Weights of a small mixture-of-experts language model, trained from scratch on English Wikipedia.
Size: 9 layers, width 192, vocabulary 11389, 22.1M parameters.
Experts: 16 experts in each of 9 layers, 224 GeGLU neurons an expert, 1 pick a token, a sigmoid router.
Below are experts of layer 6 (counted from 0) of a mixture-of-experts language model. Rows are named router (the router's row for the expert), gate (a neuron's input weights, with its number), up (a neuron's input weights, with its number), down (a neuron's output weights, with its number) and show model dimensions 0-191. Each number is 128 + 24 x the weight over its row's rms, rounded and kept within 0 to 255. Numbers have three digits each.
After each expert's rows: "mostly gets" lists some tokens that are sent to it at least half of the time. This comes from a sample of Wikipedia text that the model never trained on.

# expert 11
router:124168174099152111171151105149137136086131151118148116145152124110128124148077115131113096143097131167125144080151108172111154130127142143139155160094118125161124139130109135108116157114092157135138102109127127131096157118098121132110152111145176125131093193094163146144156070137132109143102098066121116116127165171117099156099119159163096057078135108141149103127131098115171117156124149124108097126155103119118141083134133123150146106147101132142120144169086159113106130101147143102145131121118140113151178136142100132100102130138124141121143150109094126093127125145119133129
gate0:147145117149165160150132115110096146145162130127141120105097144153067078165109149131134127075124132114133132121141151124147109139132143155127093178094152122182129160128100138156131105167146166136111161078127156114120147110148115119167158138169158147161136115121143124125138087143110119129115124101111105125098120129175146100093147126081114088096124132125147165175126138102164148149121164100125096108158070070141099111108113119115132112136143132097101125120129169106119145106148093114089144137090164121157138147113094121118134100139134149157150157158127137105113159150101119105
up0:107123120124153121130094142120090132125086155108176143154160112106143154088158095132122126119157137138133113154142117104105179125155162105104124140168109141078119155074195113107113154120130107122148106124124101137143098115119117105109085143073139106125117107160131128126132107156118165123126083148114119141128094085119096146156142061156144137117117155132098125138107114147154131171157131148108157134106156179082120156167129139152140149107137126161138129146131113175145123116134157120133122141095126104104165073100145147098085126115126124132139108133146115134161081131141168101
down0:121126137101119151081149111080145108124081080162119168135097116085162122135125131106176178161126121110113149093132132128164122125081124082151093096101166187150110091110117133105118138130132121116127161156139115093103154109132140154139126129125147130116160143116153124100117119130119099135135135145146088142101152126155139143099134133116085163111092141127131123087087102159141157117166136154153120145123136114164162097097121126130126102154095114119087123109097159142118134153076089111125125153141118166149142146137147137101138126098111108172115114111163146154061140158119112138
mostly gets: " on", " during", " would", " in", " to", " from"

# expert 1
router:136139145109154131126112127081164134116162135124128116119113108098136124122121155124096159125137136171136136092180107156105157144121147111106111111143102151077099101108176122090115124100135130162122120163114131129098170099148129167110143152131162136126085126069140113157197111141134082143130156115142118135109099122164103131110093127136125149117099143097144163153147123140126060147115128129082130152145087162189144125143127136136098141137153129126161108164082143104142127083152112109155126138171145140123122122137124139154156090165149095140110122134116094126109170116096094130
gate0:139121081134143125166105149098147103126150168128181143144096116173112156143161143157134136113124136156103156090119158126088147133114130176145121147155157099111120159071169124091168114117151135141114103124137135111126131133117103154089121174173120137141125148105102100148097128069128127092113158106117096165083103088130147125120107130106143141111127124109134189127146107101103138139085120116116148077127118153098139074077136145149150136119139115143157091112094161146136163100109117119139157112106110155139125131141142148132134107139099163127107122134097142092115148098140110091
up0:093173096141160158120115109083151122186160105153109110185142133102115142124131131111123148131133089127143157085169102151158110163099138162144157151159143081122147150133092147111103133114151110182130121121121124109105145123098123139117114142172177109128123144136128132130108117080135155097118133142124116154143155144119131150075133110132103158160146146141180122160126129121152115111110080102146168147162165145137088081132109146135117145120124130150137108095096131169111123123135138149143064163108099146125079140147182136157152128150110148149099135119113125118100104144123148128
down0:115126112145142147129130150136139184156126103169144161132146113166111143159098109105159129135141135089086116138075124141136153138163147139170132148133157171166100158125070152133123116139165129140103167141158083147081119129140155105153166111148110125095141137106165156115124114118105118112115086105138120165119096111118141122095135152123142111162114184152143126098152088130146147142115144135148120138104127123153138141179078123133160102158089148144111147111119131164116095096149130114108153125075127135154094133147143078135142140155097132110131064129118106160112094156116124118
mostly gets: " fl", "qu", " bl", "sp", "p", "pr"

# expert 3
router:158182132096112119128156121118147150131123117125124094134121147103144080146105098146139163152141123121143114141134089126147135151155126144102109187157129130124133101140125119095118115150170117106107143153066149128117153111124098151132117124128138127118130153113105138131144164098119131112156085142123137115103115137151107165127116129142143118139119134126127140088180127130177111143181119116152120145197109171109135123073171132142154160153086107104144118117108119138095133110205157097121093101102121147079140107128129132112109140125084088094102139186116170083099128128139137143
gate0:106149148129116122136161129148120101137102142104163133103085153108157136145141123158124131110135134146077108154176102119149123135098126152108093136091111112126118121150160170141120161098149111142117108123120179098124123161127151084135094128114139129123124133106098138113143174146113108116163129131105101172144148143130122094152123061131139115131096127123100102097157100107161129179115143169105141152091125146195083102153135130165120082127113122109117131120105163119130159153159119072095096121124180140093125117137139135121148141151112092152175112159155166110134130104132146164
up0:144123108132117101111110131131116119106133093148152117143130136117150109128165116137134138125166147138142085135176138143103120103111117121106128145108145139173098160140108185159090133126140131108136120116103124123128137141120138126142110163143072130141132168124124183134130164169105092122134151148135163119129122135144105108158116110097125101151117134164082120115130135124137116137111143142096150124101152116175126090127124104159161160119091130156144125166101125169125167173144104078097104081062181107105151170128100136114139143168140100082160108142159139124133161052123132139
down0:115098127114146078123138160218154146124143142117133158129110100122151113154154148122187105094148129097142137119117140121096110108104075126116152115089116161128126167136122142127098140120089165154130165139155160125183107097153111118130119147134129148123114135157133139112152087144120078155089117150113098109124117117136085077141154152142131128143116129138160125140142094163114090141114122140134095124119084122111166109123084149144107151119187128108147156131160161173115125113100188115136120135099108136134140147132132138101094152143098103147102135115114129121147169104092111140
mostly gets: " Cup", " Votes", " won", " Apps", " Candidate", " MF"

# expert 13
router:090157155123158134132170098116137119104143088127102113129130183088143112094096142090159154163111141138113137104129121127133142136174077106158085140110151091148079130101142115094107127139169158092104124131108129130115146095158131150111178134120151112123118125140150132091152119151122090168129127096114174132122085099118106176105139118131150119122106130124118106127126101122182127136128138143124110109130143154163152123129102141078117123211103119102086101150105117115169115098109139115105096108162129175145126169147117127097134140124146137132121121149131144125082177110122122114
gate0:126118102146118182116089106099108114158150148121105116150153158114107087138134140071123121126130133144142156101110084159125156134070085110122123143125137131141170085148101119127166139131107114136176136135114073137134153137131170139095116087133141103113128159119193140080149123118161140117080117137165131108132124108116128161131150161139172136131106083120108139148141121093135121144121137102125151112116128130137115103124077132122129118109133131154141143101099143124117111136130120122102103124118175167103136140141109171084142149163090119117152090164153110151142145097098152206
up0:156121115162124078107092149135137170140131108106126140140146112179134095109128158124152162118097139194107102123127134120145140135153107094131086121097150119068104124122146152185121130162119109129113146170194111147158102111137165132104141134157118137142109093121146114103134137155091151142120103153147121134139082168110129162121140117129128178142103100116114115071174128115173120154125150147105132090124150152077106121094112118132108120167112131134141092083159153137115131105143162113147134129117098121109101149114111125127094182135109122113163145124128141102147142089104142137
down0:153168132130112137176116149146157096133110158127120126156102108126156136113111126157096069121142147102097105121097126142134152128159138094120153125126080149122135115102151150141117126151131148123124181119150117100087111120105141124095132152163101078171102141131094103137085143137111130141123162114146134131146076117100146143164133090133108091177129137159112135133161150137110107197117132162109148150142147126111115105118128130140164125102174144139101162076142096089097119132109164125155074128108125161144112168097164133100128093128097137107149095125096111137109144096142110146
mostly gets: " part", " public", " contract", " civil", " process", " human"

# expert 14
router:148103149101105167112125132086163129096157122147123128119138134080121135152123133135120119172134153126164123063160112161140141105129084111100130151121114149146134139150137139141116121132138124142100112139099108123108171122107129147144149129173121153104117165127117078125150085131120124160137146084144114124089160173136114163141159121124150125117050144117123136120113145160119145162134155102159119079156154148120137147096136144104159113146090098095158143115133106119118114077209132097113134126137192121124117119121096133115104142110102148102089113172102125107118159130117094128
gate0:145154189136156112132105094137140117105139126104146185168174129096140107150126152143109155090144130158151126116135078101123145140125113098088149146121129134125137113092106134072142161166126168153148114143124129101117153112083082119107117151157118136142156126109108109103171101159168153142133154155118141110128140163160166155138180153144136128145130130141120120124136144111158135134116189116134089172116171124147099145135171107142181148123120107108118135151123104132106088088167143098124112144109135125140132097119172153119063152099108112128138125110122134106130120155153142119
up0:104114102131135104107150180077107147099121135149101101081135105132141166124132094146141119147120142112070108159120183179094133124133121143148116105113091107069134134128126131141079116098143097127141131115145164160127134154160164135106107118117134157148101154113139134141093146122096120144123119121105134135137126120126120147090108167091136160106132126130134139149139120136126122127141074146071165126144108129142178109131091170127095128114145163078150141111128150121154147157137091122131156098093111131121136114107096111153176107156164180137130168168139109133136108097142075132
down0:115128147133123164080142110132130199131118074125121142116139158089140122171135115111146158131137086123085161129106105120159119178126086150138116122125103148133122095131138102077155125138125100108135153148120126164093152151178072191133120115144139107149079150118132113127138153160108110147156125112094162092139129130147139130110105125146120156100108160131158130116137084154103086173132103160119121121169098192117089133128144174114131115126105146114149131127147096122133173143146145123138128124165126119093104158140116160096128141133162104132114152140140111136132110105149167118
mostly gets: "–", " (", " dis", " inter", " un", "("

# expert 10
router:109118111105149139195136101101153149183173107122143112119126130113141119077102141155166153142146166121137089106122124170148127151116136108159156157124158142154125126136165134125094102083125141105133107110119140128127164111132165121138120120149146149121133140108116125149158142164152118115107153124064131116084123186128123131115146079118077119128093132128149126092143128150172074139146146159131119121166098154106145100087134146121134109133115088152104124143133140115153130141135129106141107123101126119062133103166116111095128107100104152157111135160133165157091152116082091107
gate0:126118120100148087159103153106136085163166082116150130129101119152078136100139146130165132156113119135102096112160157105093127095086184089155172160094139134105150138130108128139142157124104147076144118126115181078135136107133147119131118130142134145120120146141109165141148134117139135160083139078109144121116155122137093118123171098112120168148088153146118133122151154098175108152154118126123149132134131159138130103127117129148107115103102093123128148157171117125105108136168109153152152088137133098147145123137101109080101110107147137121132169175081111101116140090103139113
up0:112100159101137142119129117111175136101170175123123128166121098142124166119138148114124125094117107116169127118110113132147138115147130100108156108123132164059144108181079105106096101120143129143157139154111131123078148162152163137129125114160097173130153126154149111111136114092154132158122110078155139145128133111158127130123124136105117112148150126119106122123127096142127100145135142146140107116110143093106166119122140109196182148149138139139133148100060133135120143097111088110131124173140107110148113051123151122126096087131119167139142123117108151139165104164119130088
down0:141145127133119092128134152135129153130096121150129104109156130114121132103163154120124150144146120092113149136129163148094120157138107158157130115099096156155149137117173129142071154116081102110150105129117090134134128100105121097140130168109153078122131127160144115103137132113119161146147124166101151141101088144154103076158110103137065137133095132123076184104166187132142086086113135115133136136094077137125129117139111162111101127100128137140155122159110108131173153107142131130069135114096155145117112117141120130068127095132127150123140116103136137178111080139117148141
mostly gets: "′", "°", "″", " ft", " km", " Coordinates"

# expert 9
router:155127131123179103110180101112156146139153146162128106123135110127149084137088113154142107121129140111169101095186106145141142121106149115164106142142116128133113112083094084139115202155158154117105134194133100148130129141121106108137121131125148129144125169098148130087130099151112099116110086126122157076135121150158156123119121101139090127115119132139077120073130155152133104132132162097155123111126110120137131098143107129116123134132101136141160090150137132096152141115146104090120146119157171119141147105141100129143147101082112136119065108145097145107085148113137130091
gate0:114163125141141079104132126136169135145135074139110103132121132110162104115091138104094142091152128112106123155134121123171117106155092135124113092158108149145104166116128122143116168150151134125106110132068132110180130152131173147135155126112115141136133171112113105090135126176107100152119148168136160117174152146158123120098116090114171152141105087134148159120129160128145100120113157104110124173115148119120108120132083117066119179136099131135149124118145136129127135128148114149074104124115128136152153130147082150110156120199151098104115125115102078140118111145140160138
up0:143129134123151142145117145121127149136085137142086126163077129145144151121145132180130134116105119127116135109127150159113137114143133140109141132101142126141103110080152117155146166092143104135161115093136158148078102136128151089152159101176163106129151124127151091147132100144133113158112110150094140119137183129136108113119136146171117144145114116107116142141109137132182134162079108101119109150174143141133151112134170126155157157075161185097158145154161149094144115096124135153176172131098165113099111124073163103123146117115129133138111200136111140128127151142117128124
down0:100125116132096137136133097165120123124118170139107131165134128181142128143113115129100107106119131106123105096129132115153105132186110090122097105126121132151081151129124095149101091121129115166115149103134130140099093108144096133135126121095128148136129139128121129134159131137118134159128101129095102155155143163174120109126143124148125166112124110146104161113169099167158098177092113112123110120137137122117119086085149084129164132094175139107120155141130077120107139134147122128102082117073150149124135090153059135140177165184172109080117142101133133144108137137162156117
mostly gets: "idae", "ini", "na", "ano", "za", " Animalia"

# expert 12
router:101142161090146095148140096097180129109146086151145112152121098138139118141090149133111118157111141107100136129143135119154124117121098121144093122121077091139124114118107130099081183069157170083100118178121104139107140129104107122105122116182139121158133153119099128119159147149091131158126142100114154103113115105166108163113165131146105098132114112113106124117139100106125134138137138128137110131152136124101112102100131148129152115152102141107127131134113118084161080140125148136130144080138133118143138172102079113160154141114119110161126128172104129122067197096110120098
gate0:121095136135147133117119094164130132137095129175131161120112121127178110115172130150100122086157154132087133117155131133124123161099138132145183165112145134107129141138116136127112110116138152114119143161110119140097135141106117167122070143191139145157133157171119156102117139139118141136095124167161117137100157125128127144132164169148159122154114145132157125141148125082143120126088109083127136187108133161093120121109132150113165124105125115083142047133120070119124093124176119109141150160123084159123101135147098146095123117136147152135093118108085110117105120102114151143
up0:151139103114154115124197124112156101112175162115123152116135154060088157131115137102127153115121101098154140119102142129097182123117131135117133164118137144103103101129148117120164077125113097131101155099116135119167143133131104148161127120129142108116181136142134122149135141092138115104159110118149138110105109122102119116121096141144100141111134143114154124149165173112137159156099133092107117124094136126121110082147135082107155143130114162134143093098157121155166117160106167139086078131130130127137108128169128143150143159145124184087115095134126081163106156126129088177
down0:157104092156086144130115115121139149101140119122085119157141142096153151137116168152152173114159131128095137120100146133163154125081133128145153108096115117146135092147150096135170111172171102166088120117107109145120140137138118090147107150141105174120100140135069138116073171119122167140142148149137099081155088116135127153102114133149149133136127153114100122122131163125131155157140101082136107153110158171096111134116111116105137126137110164112160125121145147109126148159164142104096167110130172145106106148141151129122147104155130160138083084115122127104103069110123125148
mostly gets: " children", " music", " school", " School", " people", " species"

# expert 5
router:129111119095120089121119067116156129093139130118127122133127137131158109131159138145151145150089144143140107093153124125150136153132140108094121162153071138124134105147114074129137161157167152111108117122113113156098161113146131168128133118160146125132128178082133134098163128132105150114120095106124147104112172175126147112105123121149109073091087145128125131111135094119133097127151134158116117138136102141115141090142141160127154142157076135106124130117132135090129151130145109122131128090130127131129101132154139079175164139091088124153131083195106099089104122106123104057
gate0:122153090137115122107144143121143109090132125134093125131157167115103093191116103141177126112147162173104094121129121121138153109130131071139110141140134125140134092123062086147134123142143153136130138139135150152090113137154139165141121163192124158173130122156129152127147139103090130110091135134176139107115121162124087128135170136104103134148117141111132164118138141098149128168140102112148112152109128090127135094165147149144143101151134121083122109116108111115126125128125104131152130141142120088108074103180072136111132136099132130159142070127141108120123097083156091158
up0:160123092099096128111138176149091107151113123155127154152142128106148144120142105183161161119110158154146102084126144128151110097129119088136180126119114122152121146158114130157141115114158186134118123138130102130155121142132140113128167145141127153105157105140091136117155119125100167130109121079093120116118104134117114114151126163123179107144086146152150091126113171167129116116153143174124113114131133115135122157163123141196166095147114084131120174129159099161136181139119173139105143122160146104139169111122132102116164098155147106145091149160138118094129151099123126126
down0:141125136150088125167157144098115133170133166096104138122105118131125114181158083114133139121060122123128142163117150197098048124153133117112123113108118149097129133098144141117132128106090126130123142209143118106136174150126121097157129122140089136158145164134127158140152136118180129083116112152152130154151106146104132086116124149147093089116185117120067100111115120120119129155127110121146145098093117130123134142132143109148131151138167151105144138144172122142146136125121131142113091128118122108093108139117120107126130115142089115105132117121132110106188139100151123155
mostly gets: " JPL", " ", ")", "\"", "\")", ")\""

# expert 7
router:134114126110124110113130085104104141106121139135140160122135114118117122108129122110122120153098133145124100045139097169174167137107090131157143133105120117147143119085112085097151129146168143079076080164134084141105173124142159137119121111118146128096130168089119104175150131134137112149097126102145121095123107133131106133107144153147093119098125102135128135117122099156129096091168187125115121164153099118191141081131129160132129113129133113103117154150097104144113150086152116101090112122140135117144133154135155102093106101127142089137131112126117102129110128107100142071
gate0:143086112116174119141154120100098100123141151122088137133143146129170139132138069097098126153108147149121102122140067109149110144151130191119124131143128157104117115084155105110103118102076138139139151184083086127113143097105141095131128121120136154101134141114101159128158111168128122108143139140118104139139124158091134100108177157134117082124133142102104124123105114155124149124083143106104126117142150118144151149181137075116121104142114125164128117127131128137129155144116117130119097093140129131111135122182167178110128118127134099174118078133106158156118189141129148101
up0:111193130154095107128111127133144150145114101133134142112132117114078128145096169157144110079126089138155153144129162144118134129100100069137150124113117131157132126114120169119146139177132121149152103079166165121131128147133132179136103138162119143118098146162166121096117115105095104140098133119142112139120127183153128159161117099147093132144149115111146124119141125086136127100149108145140123109143103181139099122086117186142120182107130104121156138105144160109132124146124123156163147137112109131122151163104133100123146128147115132069113184124142096115122086075117100149
down0:103129122170109128122098127163132127165130164096122131084136147100168127113091150138111193107111104108124081139068143140114110135193141120168133127110160115156089130144106154128165129134122161160109118121138128149133110126169090173136180170124127128149128123132100155147119132134112113121146117148145107120141113141155130138153129114166128139139140115122129124082132122103117117110126121167124140142115141186124128104150138098107136111119128151162186142111150139160143083113164092148139175097191135103129156148142086124133131106135100078100112120134110131115167099149109084107
mostly gets: " when", " where", " but", " because", " if", "\","

# expert 2
router:143152169089144137174129121101135184115116116118135137133120120123122093135120121133130177136112129156111143122159097129119151153118123157140113153140072103096103072154150120085135134095118124121108100158138111121112130070116152112105117124125159104112118144127166128120134078109128116113153109126121141108091148129114131109125165147158125085135100153105116124073142084121145102090124173133119158099118156128166114149150142176095117148117132083132116122143105126118125111110174161127092115116112162138142143095141085070100122156108131122141116132138151103114141145111057077082
gate0:125160114169132122149108117153105192107166168132119133143114084160140127145122102166130153137126161087146128175118167122107094126087108142142159150140144136135165116137144111153132175150149160114145122166124156128151111135123188133084107117150163143152125159085119148152143094139166144138122110124185162117142153108138111101115108130151113104109141142147133154079115131150108124108121094117101126124121101158125113092117114146135115122163156140160117122115131161131123180186132135114154095079144111193112130147113109104149128156081125125115135110152117149105141102119148137086
up0:147147134141121142153153144114125093120169143142062108155153133128093107117124119091148137136111140132075126154096111133100150083144151156124098140092115121108122113116133111103164128128143139077107156155128083111120140090136138099126105114120156131182098138136098132159139157151164118121114104104145162120131137137144123162075149106121139131191146124162140137167122162125070117132156081114185162068107169167104115155124121133150143134168108148165156129118127141129104073125177117107118117127147132154147129126132164125106108140138150157124127138145149089144124145145146155139
down0:141175114134157157128134123106060152124127092125121115161145090118097111108092121113089151121101136133144140109152172086072154118151130147136129097117136114120144114109141114155103124140176136104156116157143080096092132099112162132096117127140167135121109096140133115124114126139194139104109082158117128119138114142107133121161164131119120130134117129104148128181102100158107098161132155138132138135154157074082091136099129147128112149135086113134129149136139089134129116142086134152146107153174127100114110101163118141151080131104159129092123137092163132180128171119120135112
mostly gets: " O", " Co", " E", " Be", " Ro", " Ad"

# expert 15
router:120102135105116099107176116150126186122141126144111119120170110104178141129093159142192115114106142162123094110144092110140119129141074134157109142136114153135129094110173142141106146134157142138107074166133115118082136106150161113080147124125170128110132172124158127124185109130125132162152127100132101117106109154135135110132161130147079136112095147129149164130114122126152076107172217132130148114174134139131159090121131162132129158124091077122122095104128153137126127114119140118138132124118151104142148141138120083113090138102132112137146114128139113147134133129114101105
gate0:113116132099093136099122125170126129118084135178150135120194134109068136136117147069121093125143126140107133140120095137130098101148121151107121125154107133127092113124117152149110078120133070145106117115104138141089126137134098111132133097156125124161124168099154096109172177153133122159114142113113121101139174151092171128108125130137103146116134123099113180109146131135152124119138136145092141100134148174140095121139118157130115098108079117135153116140134124132139119096092135123142134081098112139108080134167138149099137168088099118179112137136150150081087137158148107123
up0:144131131159106109141099115112067141104142117147109102141127063082158087142117121123118128143104168150154156136118150132108177130163101093170122168147138132107173126159104088133188174142129157153127133132127133176150138122109172153148128084146093109114134127126117137127148142098126123105165126114139134180144092071133102147118136121116133093166163152154139142081145139133147158136147133125161120138130160106098139148113134106111125104140130143134170123105089126131147122140112157147166148127144106095133147094085085131155138115159100145138125130141129092105150106086112108158
down0:129080135097113112119094159118108087085091127156135076109119138097173143091152129122136103114131164104141172081136149154153093117120144123125135137132141164163143136099123154141119106113161138129166134128084129092122130093165095146128140125106163061121127130085128141121145114109113147108124132167136143138126125139117099117155127154119117158188141128084134116156155142080161164116128139154164178132099171057141146112152144143115146166109112129134138109125097093119125124111125114131109132083107129113112146107134125115130149113124120087116095124169157103117093110098126093102
mostly gets: " \"", " '", " “", " (\"", " titled", "|"

# expert 0
router:106131149117154141146158092137112133147128120121140151145128128119178122115076161132123146154084123092169117093205104111117109148100103099130150144111115105095100121111140066150119164120119149132151105138132104142082139066103100129138164117118143100121111150125178135142123135140108104125123130096122119090095126106101133110143155138163088102106131135088115156138133116114139105153112141121133153148174124110131186099141142145088140139157108138156133143111076085121142086129129115098119136136105157152145126109156133065087100145099149124120126154160140105116123125116100079138
gate0:105102124125160093150115127173118153165122146123123106173144147145120137104079094142138136160138173107132091138161137071139087108152128082167105108101154108140092114137131145126135146124114174143123120117092139100124122105169156123127134141137133093132157140128147162147163114132141159121131142130092165141121103118126107094153136142162115155080088124106110114141133134116122146142118137152103133123139130090112121111114149149134135154126135151121108124145174129118144161195166112107118127120144124122165138131143097075052174163172122149110087148138111116152166136137137064125
up0:130150162111134125171087161145140104116102166106138099074096120109124082134155130079128108127136138161148147122105155125115149147131135133132138130173132139109142154092128173122185118154166114150091105108133117138138106132162145131120120074110138150137144088154113129127112150118124130132098125128152110137167130108107148124123095126129189136138131135111176197109148164105115158157140112074134134115149153136161132137149117151092105124149117089119108166092120172092111124088085118126150125109179159169080126146161114118152104135110132113102125128134140166132117122122164129161
down0:144149125126149086140134120148119128095143148125122123139109147149164201155082092155165165114157091156126099110129114121135136166162125115098145147127156135112116121144130080135067129117130129095122154110139136117131126110100130132096160132174166096135101138120119168121110126156185162128121102144105175154116104125143143128112096135110093151139122118135075136136064103099149121140155106122110147135166136081093144140122122157146166127173101169088129130151156114124139133157109120147126104099126170098119151117107057093130099111135123126121139145131163106140135122139144131166
mostly gets: " his", " the", " a", " The", " an", "The"

# expert 6
router:097113196133130168129161132142143142138187118123111091106141093165146131131136133109106136135074175119140069103147139153155160145097066107167101145085113146134106142144127115113158131121147181115101117134109123110153170123147148120130123147143212110129105158107127129128154085102096144127140115090126138123114161114117133163110112106123129066137100140144091098119157131125123114109121140088122088167136101125139135133174121157130142110153109114128123114131117109113136111128138163109164120104131143112129116155172096063146122116092116136147121133129127114095116147114126105127
gate0:200137149140130087120119097123143135155135122126140131108119164125120091158150157159128141143110146132119087112120167137169113112113113137145124119113120163132112094090142164121135135143134104145145128108116108101102135083114155158105128115087130094118148113109095164160156151099116145122164139149120104128128136112097176145115099139134112114159179133150070142099133149069149123110156109119124112117157128099107114149114132141144126132125133138163163128140112178122131132141115068115134143127147157104133129124116108163132137157161095114167154167114134212138174176105139077134
up0:101163144143095122136157120106135123156138106128138121161149127131126150111099140117143123142141123131161170132123074123123141121098091108084158127146119096142115148169152139149159099139099116113126172095150161207158132107153088119141127133107126169132100143157120120115119135109134168117124130101107147140155122118114129098137144115152134125122120101109123113113085100144125117095136108113131169136107155101103140133119114146155139113097113097115094113102139083096103119142158168125135122122173144104151151115144083106116160075166159133137058168118128050122071123131134152113
down0:166177153114153123162158151126169113141149118168110094103088134119094120157130102128115132113120097149181151132107181155106107140111145136102136112129096100129102162127115076130171097122126137145136121154086147141153140116135123130100085103128146139153126143146113131126130142109147131103127113083164133119152129107099098152090132144130109141106112127135136145087108126164128148133123115161140159182111132116106128089142101147165128083193149115089143143102136092140113185126126075133108149114140123150171088160138122161133140101145134147102151179138139103127080105133094126137
mostly gets: " February", " September", " April", " October", " December", " March"

# expert 4
router:144138130073113164167134122132142133148139122133151143103140127109121110126094131086131145139078139158132072138150086133176113105143147143107096143108106110150121136156102128092150141085136133122116110147097080163106134108121096137128150107156182098142103150091102126112131138103103083130120108132131114119114144141163124126136118109143115079120089102121099179065165109119105074138114111138136140096131149130135126134145116152140149161128076147103111155164123128107089119054128139097114151143167147131087134135180132111109114126109100114147113126157095119125088151126094124126
gate0:140125125131127126165144110132148144073141128184163159113125138080131122106093112119148117165084088174097114172144108092165123099147119120109146128170120153112131122117133098151121117103135136148141148156185121136167127131136101148121186126115158170132134149123154135135157170124150115110172166158145126128113135152122150094123107075135093132109138135116138110128103112111116116113124115080150125123131155152131129087138126107106148114117110158124088121101102135133119086130137178075132126166087153191147119118113089109097141130119116096114145167140081163124146095130117101120
up0:097144131122150115086120144151134105129126128147124129106168105116120097130124171118105113077101129097133143096143178140132139152143119138137135137084142121121062121141111143154146121152137110143139139096124113115102163130131147096122138099093128077152149089078158158117140142129095109125103129107100130170136107121137120095165148106105158113064113151116114101118157106139124158116112129169165131152146154141132114174128154072142109143162136126079178161119132107123115149177125138114135110124131135087124159154138153096061139112130175157150165130135150154126138157140125174136
down0:127114141103129183128102148114152147110167136112148123096104151134155118089116136107118115161132170140123104124135152117150168146143159133112113138143148127121124104140111130143113140126131096126122177169137134107147150180102115129126097157130113153088152146120135104125107183132094133141123143123084105136125134117138137162155122103110150132145158144130104136146131130157113097157124148125120126074118164143137121100120142114107116150121160171100184142098097118078121134134106125054112169161087146150099090108137066149094129112128094149104201119132141142108132070087128122147
mostly gets: "ö", "ü", "ä", "ür", " Beck", "å"

# expert 8
router:112112153141111105120132104083111128152128112126139094124124115116171140112118149129100129147069165116124103104140109129156093104115141167134153123098114151154125106130123109111161163155127155124103132180120078110166158136139130125114122146145194093140095127109182119127147106162104104158148117120116111082127182150144138163108132140175137093127129119101084137133130144163125123097100159088149108174127118123130135109133168132138180077146108135169148134139108154096156144098154139118144129075135108109122108145143112101099154146147110109156108115161085149111113157114092109117
gate0:125115117135151126154110129108159109161117120117145107174110142127129132085132170117148147138152147132151127093132161139162106100133121148133097143090164141140184132091142082155140124147107171111102109119092124131143155119143173091108122118070145119092123093099150150125153085119136099130155134137115130142151120107106128090152143139086124128104110087143109118142162194144162156129118134105146091134191161144145135129159114107102136107109096125071119145101100091058137134121133121137135121095146130119103131167109150131123099151132141105112139139081104172147117096147106108131
up0:133155118150082172073136124128117109090175166149126142093100140141094089147164140133153097107137099143115154094163136102137167118135135116142158135125096119127117108133101147143096112149152105111145114124136125110138080130115114132138068129151120145160140155126125108126115110111116082178127126162129146132102158150114152150131142053113153152109143138143108111120095102124120111126122111167158145155129110084108152124099161095125148110127141099141174118103125161135153148097133121143110158160119114150110130085128145133135162152128117151115106141173173084078132119127192152152
down0:146161145115129121139149146173093123111158099161125164114098149144141141147168161129102113126101101159128139159157129114105101117103126134150130087119156130140097099157149186123110165138135132132153107122147161147155111147142105158140104130134145120126103160103123104165078125125126110081122131103163089131120150159146122124133145075148136137125133127155151102106090143088152169152142076165142086153093109070135163094111128107113138085100079100125122130133149125125164129128127173112112115141098123122143107115130114102139132120105116184102111128124147102064120130148100097165
mostly gets: " Canada", " Africa", "ically", " China", " India", " well"